config = dict(
    n_experts=48,
    experts_per_token=2,
    d_expert=256,
    d_shared_expert=0,
    activation='swiglu',
    moe_layers=[0, 1, 2, 3, 4, 5, 6, 7, 8, 9, 10],
    normalize_top_k=True,
    balance_bias=True,
    init_std_router=0.0218,
    lr_router=0.00156,
    norm_eps=1e-05,
    lr=0.0014,
    beta1=0.95,
    beta2=0.98,
)
Below are experts of layer 4 (counted from 0) of a mixture-of-experts language model. Rows are named router (the router's row for the expert), gate (a neuron's input weights, with its number), up (a neuron's input weights, with its number) and show model dimensions 256-319. Each number is 500 + 40 x the weight over its row's rms, rounded and kept within 0 to 999. Numbers have three digits each.
After each expert's rows: a language model's description of what the expert responds to; "mostly gets" lists some tokens that are sent to it at least half of the time. This comes from a sample of Wikipedia text that the model never trained on.

# expert 5
router:466476425557547472526514472508477542480509484488531521510544520554495527481485461476529500511525541526543518481520543536482399484463494447505454531497403530478483579462424528503523533450401490
gate0:442455435583497511459503530478569552501465515550483472525457563498594493507486397457473500529441440486472440422497515422535478534561544493485462524431439568537481593498518509500473516528478511
up0:522477530488480413532558519474533521465429451561527481529495571546537470434479491459518480488473502485520457512484491508568555532524417511497535490534497459540451508461517522432507513534508498
gate1:477466540480485478499507537534588520534476509510489542531427532471562464497546481529512430485485604493437527482393511549541467432510500499507489524525558473513522504523527531505474558494533457
up1:481539485489435502484497488498471485464467474519456512476490470482542485470519459455513575488484411490522431472448531483506479481503530496476544556484469422566511459513516523514492508577500480
Description: Single-letter word pieces
mostly gets: "u", "ov", "g", "r", "в", "v"

# expert 38
router:501552486514463435514486508512470555513488575497512483428492494561482486476486459458584499524496510524476500504505493545511480444523441449498476537566443499535427571499516543508521546453429482
gate0:507491494507516437561504472511437471519561512448459551525587434483520457552488527483498555490442488485531541553550448483487568450483550429476515515469488537522536463522511476499475585486512565
up0:484474469495503482521517473470478565522530545527487483547525451508560516518499476472500508519491567449467509493553442482494500484427519504487447523465492465508558507515528523499463448459573516
gate1:467500494461543489540494525490492475496533527471551530516539423525489500541500490421487634497492549545479502470550504527554513478537429388504563506487571523541584514417511483470462530476399502
up1:486509447539499553515537478528498524514442548464433438488464577508539475470474545463504473468480484513417516481497455493524498421559469515448484475507473526503516545495443468477433514539459484
Description: Common noun stems
mostly gets: " mo", " part", " di", " be", " film", " work"

# expert 22
router:454450501527507388542571473537529510476475504517515509508450496518491508506468446471520504510506547510489448513512543501518434426515487473522435536565370573497437550483386525449492512462394479
gate0:458530486417441423428524509521548539500490586414464494535482471418528440509471496508509508548567502476439451487458462529543529527486460524496547448571567516435498453487375530478444463493402490
up0:477531437457523458505587494473589563472535521468464504506554502501524446425446549444520509499525502500456546477459572561568483435522538465458568491491529492470434558519495561495464508530501531
gate1:518523560524491513534583484478503493547466519465450500483426514503474499495540484509478529543538467598475413497481520553491531473564516426530470490442538492487481508485446444474479575496432458
up1:508520504567500446507513590488546503539481550467479492489425509537501482537469427567438530439452471440454445518568455545488483508537587441524576462478525433495495471501415494475489516497431495
Description: Word-final letter pieces
mostly gets: "n", "ly", "ni", "na"

# expert 16
router:503530511548451411489546498537515493438536509517534503420528548521499499536520472505487486508517492568471460490506546512497474450519508525455501526573407537470451507506449536456459525402410532
gate0:526542478482574542497550466495525472472484492504443505488505457546576551518524467504546506583488468537554517445449536602504467458520529500508491496422438525547497547502468485501521472531483486
up0:495468525475446568511536512550482472509465502556489575490508504496486557520581523562566455509463555526472579462451460472506471495458554528451492500544533476488498530478469544436451459538444504
gate1:546485516514450493424503478496529502560572568520556488441454495579488507498496539494486392532533534488509472532529485568507480509499484511541462513514518493495438503506498487429572511474443492
up1:478475446477457526437487521528522467561504491495611489558478525379499514522497429473455527562468514410499457477487491474478537521537478454596503431579489521474538502449422466500562476458511449
Description: Colons, periods, auxiliaries
mostly gets: " had", "^{", "wa", "{", " since", " has"

# expert 18
router:521458454543488488546527470508511571494494573550500470462489531525485539520511522499438534546475519533525527526473526534506486424523482413538514546582420519518467571460460516507499561447389501
gate0:475471511500463444507494482555494485381510495491472546482539566476524496550498524519511443536498441517549497457580546500544511515469472501514465460499525496508530466493524491510532466475476497
up0:608535532528505512504567476485472506507439515504565537524515499473578486483457541448511466474578502566547530537439550406559486533508476541493465504507468534568534554478557527522520509452507492
gate1:615516508535551409518531490500477499449568508490388521481472486487496569454555527450490486515504489517537503495521517498535529460465491498450469480575542510498503471485448577462518523543452472
up1:505546465522542525592513535527515466499519470503467520592472509526465387513575454544482517462470506509518507523533541485547517584452573532508537568457490523585488517483508523511444507454513488
Description: Line breaks and table rows
mostly gets: "|", ");", "\n"

# expert 10
router:555487491586470428518539426533486545500541551520565497489436484542502552459498474483470468506527529501512528540565543536514478442513474412519408474543436561454456501481444530474437598464492556
gate0:550528480469461489542544373575514571540500542472520558538507449499490493492445476454498552574479531471519525491514442521500492493512583425543449518502456558484491460457542524476442440492526463
up0:530534575505572522524558489570559486554476468421511514532498548491496531479482566426494518504543462487531487501451532562439499540516511401488500449540456496507536485463514511480496541545486492
gate1:537538472515494444499480528451510447493476456505578414544505515467467450563521490513471524530497471475510469463533492494447536464567487492488501588447474487503445494469540510508499501389543512
up1:475541515505557522489477505537569546559504475498593547533515499457431525526533530553447462568569468485513471467470524546465472489494527471487512515513537616444464527541516481493521529510490481
Description: Word-start stems in prose
mostly gets: " very", "@", " st", "pr", "pt", "present"

# expert 36
router:492481541540527489474528539469542569476533569495552491496477556514479512477469514505589556549503529513502539510516498577518490526519485477515533601517436478567469587462459544472453511425383523
gate0:541503522442492414490576472498479561496541481530479507455420472519539466517453523390419399500495498517489452518510422484513525453478400498516495531533466452437444574499472531488431456468510515
up0:518519521503548612571534546514530430515455565387506493494503504471482506568536470501513506508508486505427513480465492487534499554531552461498536474489531532505602486585469463425509518538506522
gate1:488476528586505500549542553525509429406494446481487486546455549449542450546530527498450550485512555495517445491495508462459428543491555497526459486471413478481555572489473497472511526525523541
up1:462559529473512514516497486454464561518558518404455554433494471494525525461535486438542446478542475541428494536502489536574459484518467456506529457588524498480501435555478499502460424490557524
Description: Plural and -ing endings
mostly gets: "'", "les", "ance", "%", "es", " people"

# expert 23
router:472497497507467481496565527518530540461511498521555495472523519461515507535480488505480499527496520554504499527494518502496467456488501467563499485620444514571447473460422519460465567451441495
gate0:523532444483452451471544514511479551517454470518529385518508466501445444440486463471538506521493458444466543446524423505573451485497429468504496481499478484478562583516474539445491519480503496
up0:474473568523547470480526395511470526506496530522485538504449508481580498413467506483523511479463504550546494478529499504514514514397512511509523521479457494545523482522496469550475465529497513
gate1:508497485514481472447476441538508474515521558548532497478537547517501517518455581521563541539449445476473530470439474526531518489518469509484505424562417508442485522452513533480458554525421537
up1:463467488451446499484455514534516483432565516517468522499486499487483438496468553494502498535495446477448422469459454534578468522470519501560492515537482459603457498474485464570493517491521530
Description: Markup and line breaks
mostly gets: "|", "-", "=", "Career", "History", "–20"

# expert 32
router:505478499536475413561517508503546537466555565561548514514473524483468527497489522476553488516521542507498530551529502518531426429516444465531463491527424477501453530465473561448499532442475489
gate0:511530556518500454522463495481528448452532475464584499460509492511486473554393465496524440533521563511457570526564532557484510608467510509517446452493528441492551502510495496414452490440513530
up0:498560506564488579480437523492499478490480483446497547549506577510509542538457466475527489490410528454445573580430497516472550508574546535493464503554480531516528529513429532477575466504536518
gate1:553508459481474512400466491492499508476552482500615515459454462502479495546527496555454519513511523462563553541525504540594508516526440483467447511559543505486559521527454479510432486485509531
up1:453571431510465468537569466535519515507477512474477493485476475478441507506487483435566519489569489527484542551475492542506531543545455506476506489553563636480485543442497508532493456477533515
Description: Temporal conjunctions, word starts
mostly gets: "After", " while", " lo", " but", " when", " before"

# expert 26
router:497460501512490491509527496498569516493496546576518502511509483557480480500486466485500519494478498524505515524536546542520447350473525421474520528586477499451406542510435578466480502424425485
gate0:460529498531494509504538493530430500507511499517561494504505519439488510561555495539443500493468489528521487433602508413527462542500447480510472497539498460397490510540528558488528558519516533
up0:505515483602545518520400509579440451537503466507505473369471515500495519506564507510491494439474464466441563463490563534519459457501526540481496505465478544481493633498443485545599452516467427
gate1:452517511554417469483519528490501549435526516523493519461456498460458504509513599548591434450480502500465516477501478488542462511497533516453536508470427512541471497516477524527525543453527546
up1:517568556522496505413458525475490486489553511504521528437498467510454482485473531526469487501467528462549538544581529521443448476506518488465522543477484542551538494510504481551451603515570583
Description: Prepositions and cell separators
mostly gets: " with", " including", " between", " include", " against", " |"

# expert 41
router:478454480558478473530569500459516564477497545510542488468486529479505513503477451494529485477530507509512498543522509515476421374530453430517414520558448554402400564497428486517502510484452490
gate0:495538435504481516464533565506554435463442425499571542539463446521534566515473466582539564558534460533451554471570520560513447491503514530404456561498502512501493525515485546488489518488478499
up0:374564511480593567562467458522550602513453470497431492528486538534517482548522590486481513474410582531543525416529493538482502482494514444530519490490469479491473537483526508483539439502505455
gate1:507568477486487504483466509542494501578495452524393468449506486570514530615450560523513532461521471589534433509501450515493541488493565470571543550532492504499520457480510486512527546461473500
up1:461529526487514512462561407483470527537582501503527511497516496499553476566476469501481499448540528549546517534499440498446492475530469499496537486452466567465572476531474453503473512493511425
Description: Capital initial letters
mostly gets: " H", " T", " K", " A", " Th", " Ta"

# expert 6
router:457529526551487422507529535537513521483532497480483489504489469542503549510543512502534526577531493480528480520510554505467442433592465442549431508558456490476444517498419561501448636492409565
gate0:458485536561465560541493549459478510489605524463509539524406484537462511521484460505509509517437478528514533502540509455490494570466494468492455454515422499439467536479463505473459500478507516
up0:483501472557462592508494501475578529473533507488503437494493531510466537596525452495538513515408455535585505470523464519486516509497555520520525515544500490454521493526476466535555534450471485
gate1:508482547474455489501515475529507519381515545563490487538456510499523540502393494544536453544399480486518497531486531536557461495471491470507492522435472437539465523521530561474483475502486511
up1:446447513498448512542454497505507480448450510489552520481436506479455408527514505446521513443439524512509483531475460467498442552585455562486576432508526471573543476462485546519520452459492492
Description: Mid-word continuation pieces
mostly gets: " main", " un", " not", "t"

# expert 1
router:456503438544447473518546502530546569502481492553561480458522526512432508464507502525497497495546557558498505519518540513515447414501507447460475562527427510479442516500465541468475512504374532
gate0:484517493476506498474528480444411516552487573513531510469439523463422561504418531524561470499553506516488522505522528545459541477458464460515534487494450469475413506431411506424462451441501467
up0:501503477462487521504538460525431426542425500430471463528488554457526540472470475486509491506550524496479515479498517528522512446437437460481503487518528524513513491452487533502507515520444502
gate1:497524530488555470408504533504490513577518483573559461484574435417375454515517483558540497529472410464560455487541518513489453521491423480476482495513552485539541500468521535522514540498508510
up1:569515455533417498514511470484474489491505550522466466548414513475473493459484498491468546476524541510406554497462518481496566465553479482578506491492487464501462512490486490500509503506605515
Description: Periods and colons
mostly gets: ").", ".", ":", "?"

# expert 11
router:528455489532454470524489510470500534497547552486562555495463498517459516524486508557498502575523530506494486537523565516480467450537473430452401489562411475461457548495477523528459513444448568
gate0:499509475518365488556506588496437528472500515433534563453453432469512511486516508535544494547482494529473485530485639508461498499504499451612542511519504453517544533491496502529593523503458522
up0:510515469475519523443540480511498474487478493580438513488568519538605514481481500536515474519447497569444472434426522523516487509502491524475494516465506581516517492476542496506446451506514413
gate1:511468504508470448479480571456484458506432471491488484525490443508498488455499444454482578480519454526473462429487440480489433603503560503533464496535503466380507483493541475554527451512476473
up1:564538458463453514531485495542530515526517494521498484427439518561505497482442499537524503500488522460476494545451495499521492545523514507620452526525517521485513546530479440534466570431545510
Description: Mid-word short fragments
mostly gets: "um", "ter", "it", "app", "×", "im"

# expert 17
router:522530483526492437526550492526593544493502570479488464431487484498505511462462474420482488517489488521508530504499563495515470438535499426513460505546391567532466562505469540472457555456411487
gate0:556491444582586513493512534510532509542492493570512522513471529530428447537485511510487489477494565368458539487576459448530482461517470497538592505499470487429383515525500517526569511507508549
up0:557479465409477430426490483496471541484464519541488476538564453534506482452543491499522415513531470515530487493464533505461485484457462482436479470499458488532511439523586505469470471451508506
gate1:571495477500524530459536511538509543469547553494475530514511534530513559514519511473458583523556434516538510486484474504531516518518505535524421471477607552493534568440548455530472530515540448
up1:499519551518504445487488482482458442438435517544512453490503465472498443526512481471607519507477497546522486552437465389559501497521549545425577536514522489552516509444513531474519528543510466
Description: Plural s endings
mostly gets: " School", "s", " system", " Game", " College", " services"

# expert 34
router:502435477523487425527515484476491517490540510504533497497513482505435476503482483486533502528495487567502511525569568485447459441573478492538464484575446536481415534515448527495460553476432549
gate0:471538520502510485523501496506479502496488452465530454479524497532489543542524581446483536563471554572525493549470515541421510546508469487507515486483432420476497521484459513490515482551501570
up0:521537469434462469603472482485525469485443457506535470421481518503467499449515524523529498459493503552507467551587577567514479507445571483544520475434441559487508482532466455528520526412473505
gate1:502486526525539464459526532557467520469582530535465484502551507505493391494428606533446498523445505508593485542484503452448528522489530531517429515513392477530513549487445539505457441501509499
up1:534436521494487568444517543544515499443456480550489497522582470456475480452469593576515520566492485479469500531517564511501517523465488454468503516474535536565445498439543447494502504534521464
Description: Mixed word pieces
mostly gets: "struction", "In", " well", "fer", " his"

# expert 4
router:450484488528502408496501567495487554467460440488512519493530480509492508546517533497509558553487518518510510496499550544483461471505453482496434503551418502562440533499469616479526506431395523
gate0:486508453529467499492536564517367397445560517493472481554547529590493462521474498413458469516510474513485508510560458486484496490484486474484512524506515507541476496486449509577496409485570531
up0:478488470477535571482495487493508480530437489464519449489534556540517449504579441520490549470530485554483459456502445497497478513554494467507525506455560491501584484489406450520462519562426489
gate1:539494428498505493474590475511482483517504537481480512511551481482491511469529486498454518498528498441478544500495561512547394486471492518549465518450541512479546553547515437469493518541517485
up1:488435561470458579536483493482482525449521497503497488435484552493528584531563511559566450509555510505568480539503465435467515489569523471458452393492477454520404505496550499515513521480535524
Description: Mid-word suffix pieces
mostly gets: "ate", "able", " more", " Total", "rate", "ize"

# expert 2
router:489512456539474510486525522484523544526481576516513511455488484477499514491513489477491530501487507543465501497519499522462440451523465432492454503519448515427405566502434495526468538464447493
gate0:475493457623457443489438512477433438542550449508555457494536514504536455503589463468529531507497496466454524550554493539444465539494510524594529473504524497523567495511452507481449503472491567
up0:473499537517473541541522533600475529501491537465442500577488472508469535485509515523513494487506445512558623528487505456504459506480530458428534542483507498491535518487507494514533524512508489
gate1:557491477572510522554453544497569531571483509490417503517491483556518453542532513540535545466615569511452468423516588523478484487488532518448529463511498565539453526514451528565508526501459485
up1:423473465478494469529460509381549548505514457466484473500444550503442443470392505513456442434521593513484558490501564491550593501507509577507476496512446487499509465582477551558521536528525485
Description: Capitalized name initials
mostly gets: " \"", " U", " p", " V", " G", " L"

# expert 25
router:512558478532476422518499512446595524503517471563501493501497528531459551494532442497487525534509433513525471517500493508504485445493440468505442500539452530541395555475467566531469551452405505
gate0:516466497543528529469472501487516482524479514470518511441496496494366511573493551564401497487472484495405514527465465542509498536537494521576472452482544455549525525556590502461471539559572519
up0:545421445465464473502513480469511520453541489520566554463519464489465501527522482492469490574505441512553483443484414476580488547533472419481457485545505526508455516459461551494495453462537512
gate1:480483503503495490508544527490538469499360498481492510531499444511433470505506531543485483526514493491503491518547526469542474398506526465453536527538560496517489541517441583495492477466495505
up1:514481500472522515462537489515466508499490420499578517491473459485523488509530469493497524452543495579485457489466522527485480499528437437572510495578493496444482502502517470440477510506461492
Description: Word middles, headings
mostly gets: " ==", "---|---|---|---|", " War", " state", " some", " most"

# expert 47
router:509505451594492462487553520526567551486466560520531469440547557538492532514495513502518503577501535528470511506546536550496417400491476436447519504618402511477477568430423576527485557448432530
gate0:525461439481509521553509504514495511496500542451408562520559499520501487504576513445535509459475438530541503532516421528570526478467558514463474573475578488568441538499552517452495465558473452
up0:481548507546555477552463459533477509558557539483492491492458476487521503533526439541526463505470388543415496432464545428462518551571493534525544488535498541518497520572493528529455525456536508
gate1:459516528534505509476507522550534517470510541464483479477480502512563459463518540490521504546406522511548510517470427522562505455517486506541463519559449515548461563502535481482490566488445492
up1:578519467542561529524500501461478510538539547519525529532467472488435554534560482513533463498527468483548464499436552501484492459461494428478526471508442546429465459449497451469406519518531449
Description: Prepositions and word onsets
mostly gets: " f", " re", " ex", " at", " around", " near"

# expert 3
router:466497470511482457559523498517479564463485551498519508501511486485468483503484490471539480535504491530530506549536511568522447399531470450552373504497420547442446509489433528494491566473491522
gate0:497530467461501457457519546507552567549591477493486515444487523519489504495536484491504588462440493475522532526496437540529537545551524494462501515502487471499533507536476509517455539526455611
up0:472522444508513530460442592478455488528571495504442491543469536422488526504524496542494480487509497447460535586543477541458453441475505529553499543464502463508540429473539451632564520472538530
gate1:523524426512481467476525538510512468476426466553489439513459501516500534465587485485509539431440531496420582456476547501498509432462529535559537501508492497539509545497525481501510460440493524
up1:470451466460476490469550438495459555468447518541499464420537487555488541487469632499542524480454505524531482452497439478460453500519471498486572440495502497526523559505510542480564489480440473
Description: Capitalized word-initial pieces
mostly gets: "On", " +", " −", " Con", "In", " On"

# expert 15
router:453506491493455456499518515486508527457475553555528479489477544529527520536550475459534540509501544552475505457476517524513441442528456433527473511540462525611505567462477517458476522429361487
gate0:496488496555522472489491457541494526503533421398516499522420469554513548540558504488462479514568594517475517491518474462505510495527411570519503545484513472478464517533517552547579492569507497
up0:502560516549440499514513511514501550476528567516501471561499495446470500564502559555561458454533518487534523447462548504509540551554438504428428425455444510532509561533539499529524517489499522
gate1:480479460477478503475597461479469502529492567512484493526483513397468483439469501563531455537530507581559506477535541517467497424556530504550492472505510491448497484523584520492455510443480578
up1:480506477501501507570496555482559585499525440515507550485500518508560544481535527456531493449530593473481446507496488525515590507455429475481511456487529511516487537542453563411470476485450451
Description: Word-final suffix pieces
mostly gets: " City", "ney", "″", " city", " House", "ry"

# expert 28
router:501554501537475443503557488498554563504467506527487456467512490521476500529454495457557520496452553547482524550521510537483504459498482437467536549518406509578436541467425599437475556466434505
gate0:464514468431528452434559544387595505511516518429497458464503482520479523539480432521484528475520454493482516516556474453519441507476489445546492500511508443477410537463476518540458515499533557
up0:492487487504575552519428535486519452420546515390416462538499508591479508527518489472481486530489452485506489503563473469525402504545511511581494468495472527510463533542490549578518469517600523
gate1:502518508496482519491440501462490470487510529506540560549448458484466470509553483538504484527493500461544480427504498531502505523554470395561459522533551442534599556537478482475450538490461481
up1:463504510471419559490429538527557492477514487519489475494423497473464501516468581463570549456523506489482546587479540479467511492500472512483506485431466470501544505443498551456512528471441509
Description: As and inner syllables
mostly gets: " –", "gra", "mo", " as", " into", "tten"

# expert 35
router:513495488540467455515524479507510541474520511501514534441514488514534490459514488555504482539482489529565515452479542471506483461548473482487411548546470514505449604517436505474462540432428534
gate0:534512504434463477517436484575528515469517581530452473495539511470560465547517515489542514434374508477491540464476487515546429520497476427499494476550479548508443482517451588440483477464525542
up0:480533539420519475522469428520516507488422545577569498463503519462476465511425504494492445482510507436443526425558495513516450445558549493482506454501483513459482508480502512517482495520513516
gate1:513514474543488524504575484506456498523486482570544530443486485494443468582449522527520551473553522555492529540535457457558500524459518560519463509595480513546473547456501498461479542495502473
up1:492548543575428498505617518492506512446469480543506496423536411479438500575519572517539540445487469516460517507524475456476458538507462559431503484471475491555453555513515575525488489489502530
Description: Mid-word pieces after prefixes
mostly gets: "cc", " north", " south", "vol", " York", "mp"

# expert 13
router:504455488499490401465522481470538515463483518466503490505546516530490518525508528467500501501502522530551537504527490564505509401510471488444473555589410484528501542508425553500472515455409475
gate0:425506542485502467509466503466498542508580491523563499528474508480518455518546463473537520489528523494527488481470519466534516529585419513549497502539423489502496509473491506495372500454494565
up0:469491513394462522475456434499544524594476543516526413551536562469521563533449519562527436483511507499602504463423488523540514431458474479471502499480421465559503496475490559519619477557482400
gate1:529449427541475459495473532473516484485483456488490510485551518496497561524541562539488497499571433590540470576517585504411428505507518489570509530487451446452535471525560446586528547572452499
up1:542499538498524483505514444505522463574501515493523511552499443472499449471515435475569429505463516499490546498480521472486518483481509498565513523430608517548505510499453465476444542545507494
Description: Personal names, nationalities
mostly gets: " John", " William", " British", " David", " George", " England"

# expert 44
router:461512450487484498500527494546486511489485537486519515514529485551498470500485528514439535528535491567520502523517530541516470441462449461500485527509414515579495545480504583424504511448425524
gate0:521478491477534523448477465513507543571486466440563527421503552504473510511485567552447505496464547485434469382543563501538536438506536524530532503480529493557512440486431525501480531509445418
up0:517559421529537565516414543579562495468475423398480512425514495486415497508451578515429509557471518508429416518575585492438547461514552465458557485465519469560552516516491503503532608499484495
gate1:541486512527455494525557524467541535527537522494505524445467490477567553440484452528478486527534503488528492507477552543448486536519494464502512432504536541525536533561464490530485550472537547
up1:450426561517503499511444506499435496467595487477471485520458480465491479521528526422489506467582525487462442496535447409474531532502447537515481451503542411477511465497447522522511513542494521
Description: Adjective-forming suffixes
mostly gets: " Art", "′", " music", " German", " public", " former"

# expert 21
router:520460431529463441531545485495602575514467550453494475545483478540527490469539490509497530533514516539530506548567491522484477478465508414532577503495398539513509566509404532484500571477445521
gate0:481531473455497484488538478488539581427493520574546511470513504560540508534481417551481582472456538530515541508467465431548456472602515510569521482580500525433499511453474431504439483505504571
up0:548490453532472524536498482546505472616507457476453538511523490368455552519519583484561542532555474476492459531548510466462522489463448502502469490539560527414481525560487486489483483532452444
gate1:532542556503544429520567494533424471447526492506491500485498517557507503476535502558514377404512531527488494458484450509469489513485519465489484511495437416447501521518444520422533478474481503
up1:508509506542553485547499490554465455521516500397482474520498470502494558519525548485406511449587487577525474527466459462487513573511522434526526502487571459435533503445500487489399506495551476
Description: Commas, closing brackets
mostly gets: ")", "),", ",", ");", "]", ")."

# expert 7
router:471445486540490523512476501499531572456469480491501436505495488546501506554497458462469519544566515515462498512558537552516479421530466461506418536545473509533445557516526563513486533461519511
gate0:464479484518556441485545523443474476489475455526577516534555442446454589521578490519562429457514483475516592498485424499525533511483492528470531398531512510483473487492424509500461451487480508
up0:558505482401489463419546467513530489415476511421451579450531519528496528493472527488545533527518522528482448521505506468433534453484493505498493580532538492529548479436530484562535546513475448
gate1:487431545446486470508443487491481486505576434473472458499514527505517535507534482579530450448545498487417545589479492541488471501515441478489440527477477449458462503533520544440561531538518483
up1:535475504568495482545543476531504547518443524540561532542512435496508495499578482452577469460450565485495464482503543498447514517513572493519504529475499459441492560499498536407539465500507485
Description: Single capital letters
mostly gets: "U", "}", "I", "$", "+", "X"

# expert 30
router:501474528546464447479512488493523538488525506509504477484513494526506480496528487515555508509519512512472482509497513556523543427529500497500467547563509527564434574518483510463457498480490493
gate0:429494485505507488590461471555480467537431497489497502455414623585435505503544548475514512449486488547487551512447535528566556461450541543503512537547453528472588448488440472419476460479449522
up0:455471561474579487509507509558538491469411468523541511539519545500443527532530412563562457514492525465442573430495522546496546432453494495548511579466545577557404447514524507481513485486510428
gate1:488513518509485498529512510491500560453495539551563431481489591516491477503539514459424468538484562530517482478464516493472521471478482445517471583535490465452484478456539512476577507588449449
up1:457516486544422438484484482481564507514459535563511412526479540475618450510484497539522423539512536485544525503489521536517549531432489488499504503497468517490462432539502509476589516477502453
Description: Digits inside numbers
mostly gets: "3", "2", "7", "6", "8", "1"

# expert 24
router:455513467472439468488537559487502538457499581516517473428504505539523517500497417488501543552492546515513448481523528470493446480458505505528365615507430429559429647544469527481504552454448536
gate0:473504486536460472586547583558504484472401600496557448491548553516489506533512490563552533503540500482530413479541534497484479440486447570504453536523405458463534522505486528475494494505416478
up0:483558401521528469500452553473474449489519486487479548503558435504484558529531486539561500527494461496564440505566512440475510474480479507480476541532510431476573428532500543434482509553458469
gate1:556514428483478466504476538498485490567515531541490506515475508509554521526477489464532534485490518469525532519452492490548494427522517530535478513533435498485521530473388547437530512473465574
up1:540480495517544477468603524544492429517384543556518505523393466510578508511430439463468465509515458496568423448475509482434489484439549544488493507474488515490485500529499510498513464551497518
Description: Name-ending syllables
mostly gets: " —", "land", "od", "ow", "ick", "ck"

# expert 40
router:542481462532491470541516499465492597477531508481510511478490488549462484496492542495520486523505509529489473508503554502489447394555484420459468497513391505453438515529469564523481527521412526
gate0:493437516477504557491458596492604505504511559488476504487476456461484518526493533560465476494544454493514502524502496537481556458478528423419524521524454541454480465503482502497447482526487543
up0:498580518546554479495504572577503486447502481500536535500491458446511450497525522489484483416476479512534495592464573581479593569527556468508578478502509618516516542471472528499521492486509570
gate1:489557447513408512547447551530476513508491501490494489550493490540515514522517509515539525509448574548444461562551501601433586547424527449519521435529531594530523534527540548470505490480502500
up1:524487507535521524532521497487453509497438530520466556566466495528503493492444384506529557497529540492548436359511428491426518536483519591574505499566489496531571497537465464549547493471492501
Description: -er endings and to/of
mostly gets: "er", "ler", "ers", "ber"

# expert 37
router:510486446529448463563544467512518491515488575490543515458494486477463519485527495521522501529524493520474452518464532535509442446522482371482403528545445516491463566483456528482460587436484503
gate0:524551468471486468520514531475485484492496491515560515531541489423456502559522509526452566512474563419454458537518485443584541502534419444568511481568542523540535511479474516537456427423524499
up0:547487449508474492488494354475513508542517512530526516515496531475580526454469503580501461509515463499477530571515489498554502481497458490490444452457494492448423481440498505504500533438480569
gate1:523554497476504415479470533500502471538554521498535526490510505459514493546493529434506509543554470540421470590475515449403474431504428522439503461494480507542473526482555516543406494453518561
up1:426515558400502462511484535533453422465528562449510514494444493551470462548488506479427520506552532467459501602520509456463493499489463475427525460446484492510450468489510565572454518476491548
Description: Lowercase word beginnings
mostly gets: " ch", " comp", " co", " b", " cl", " sub"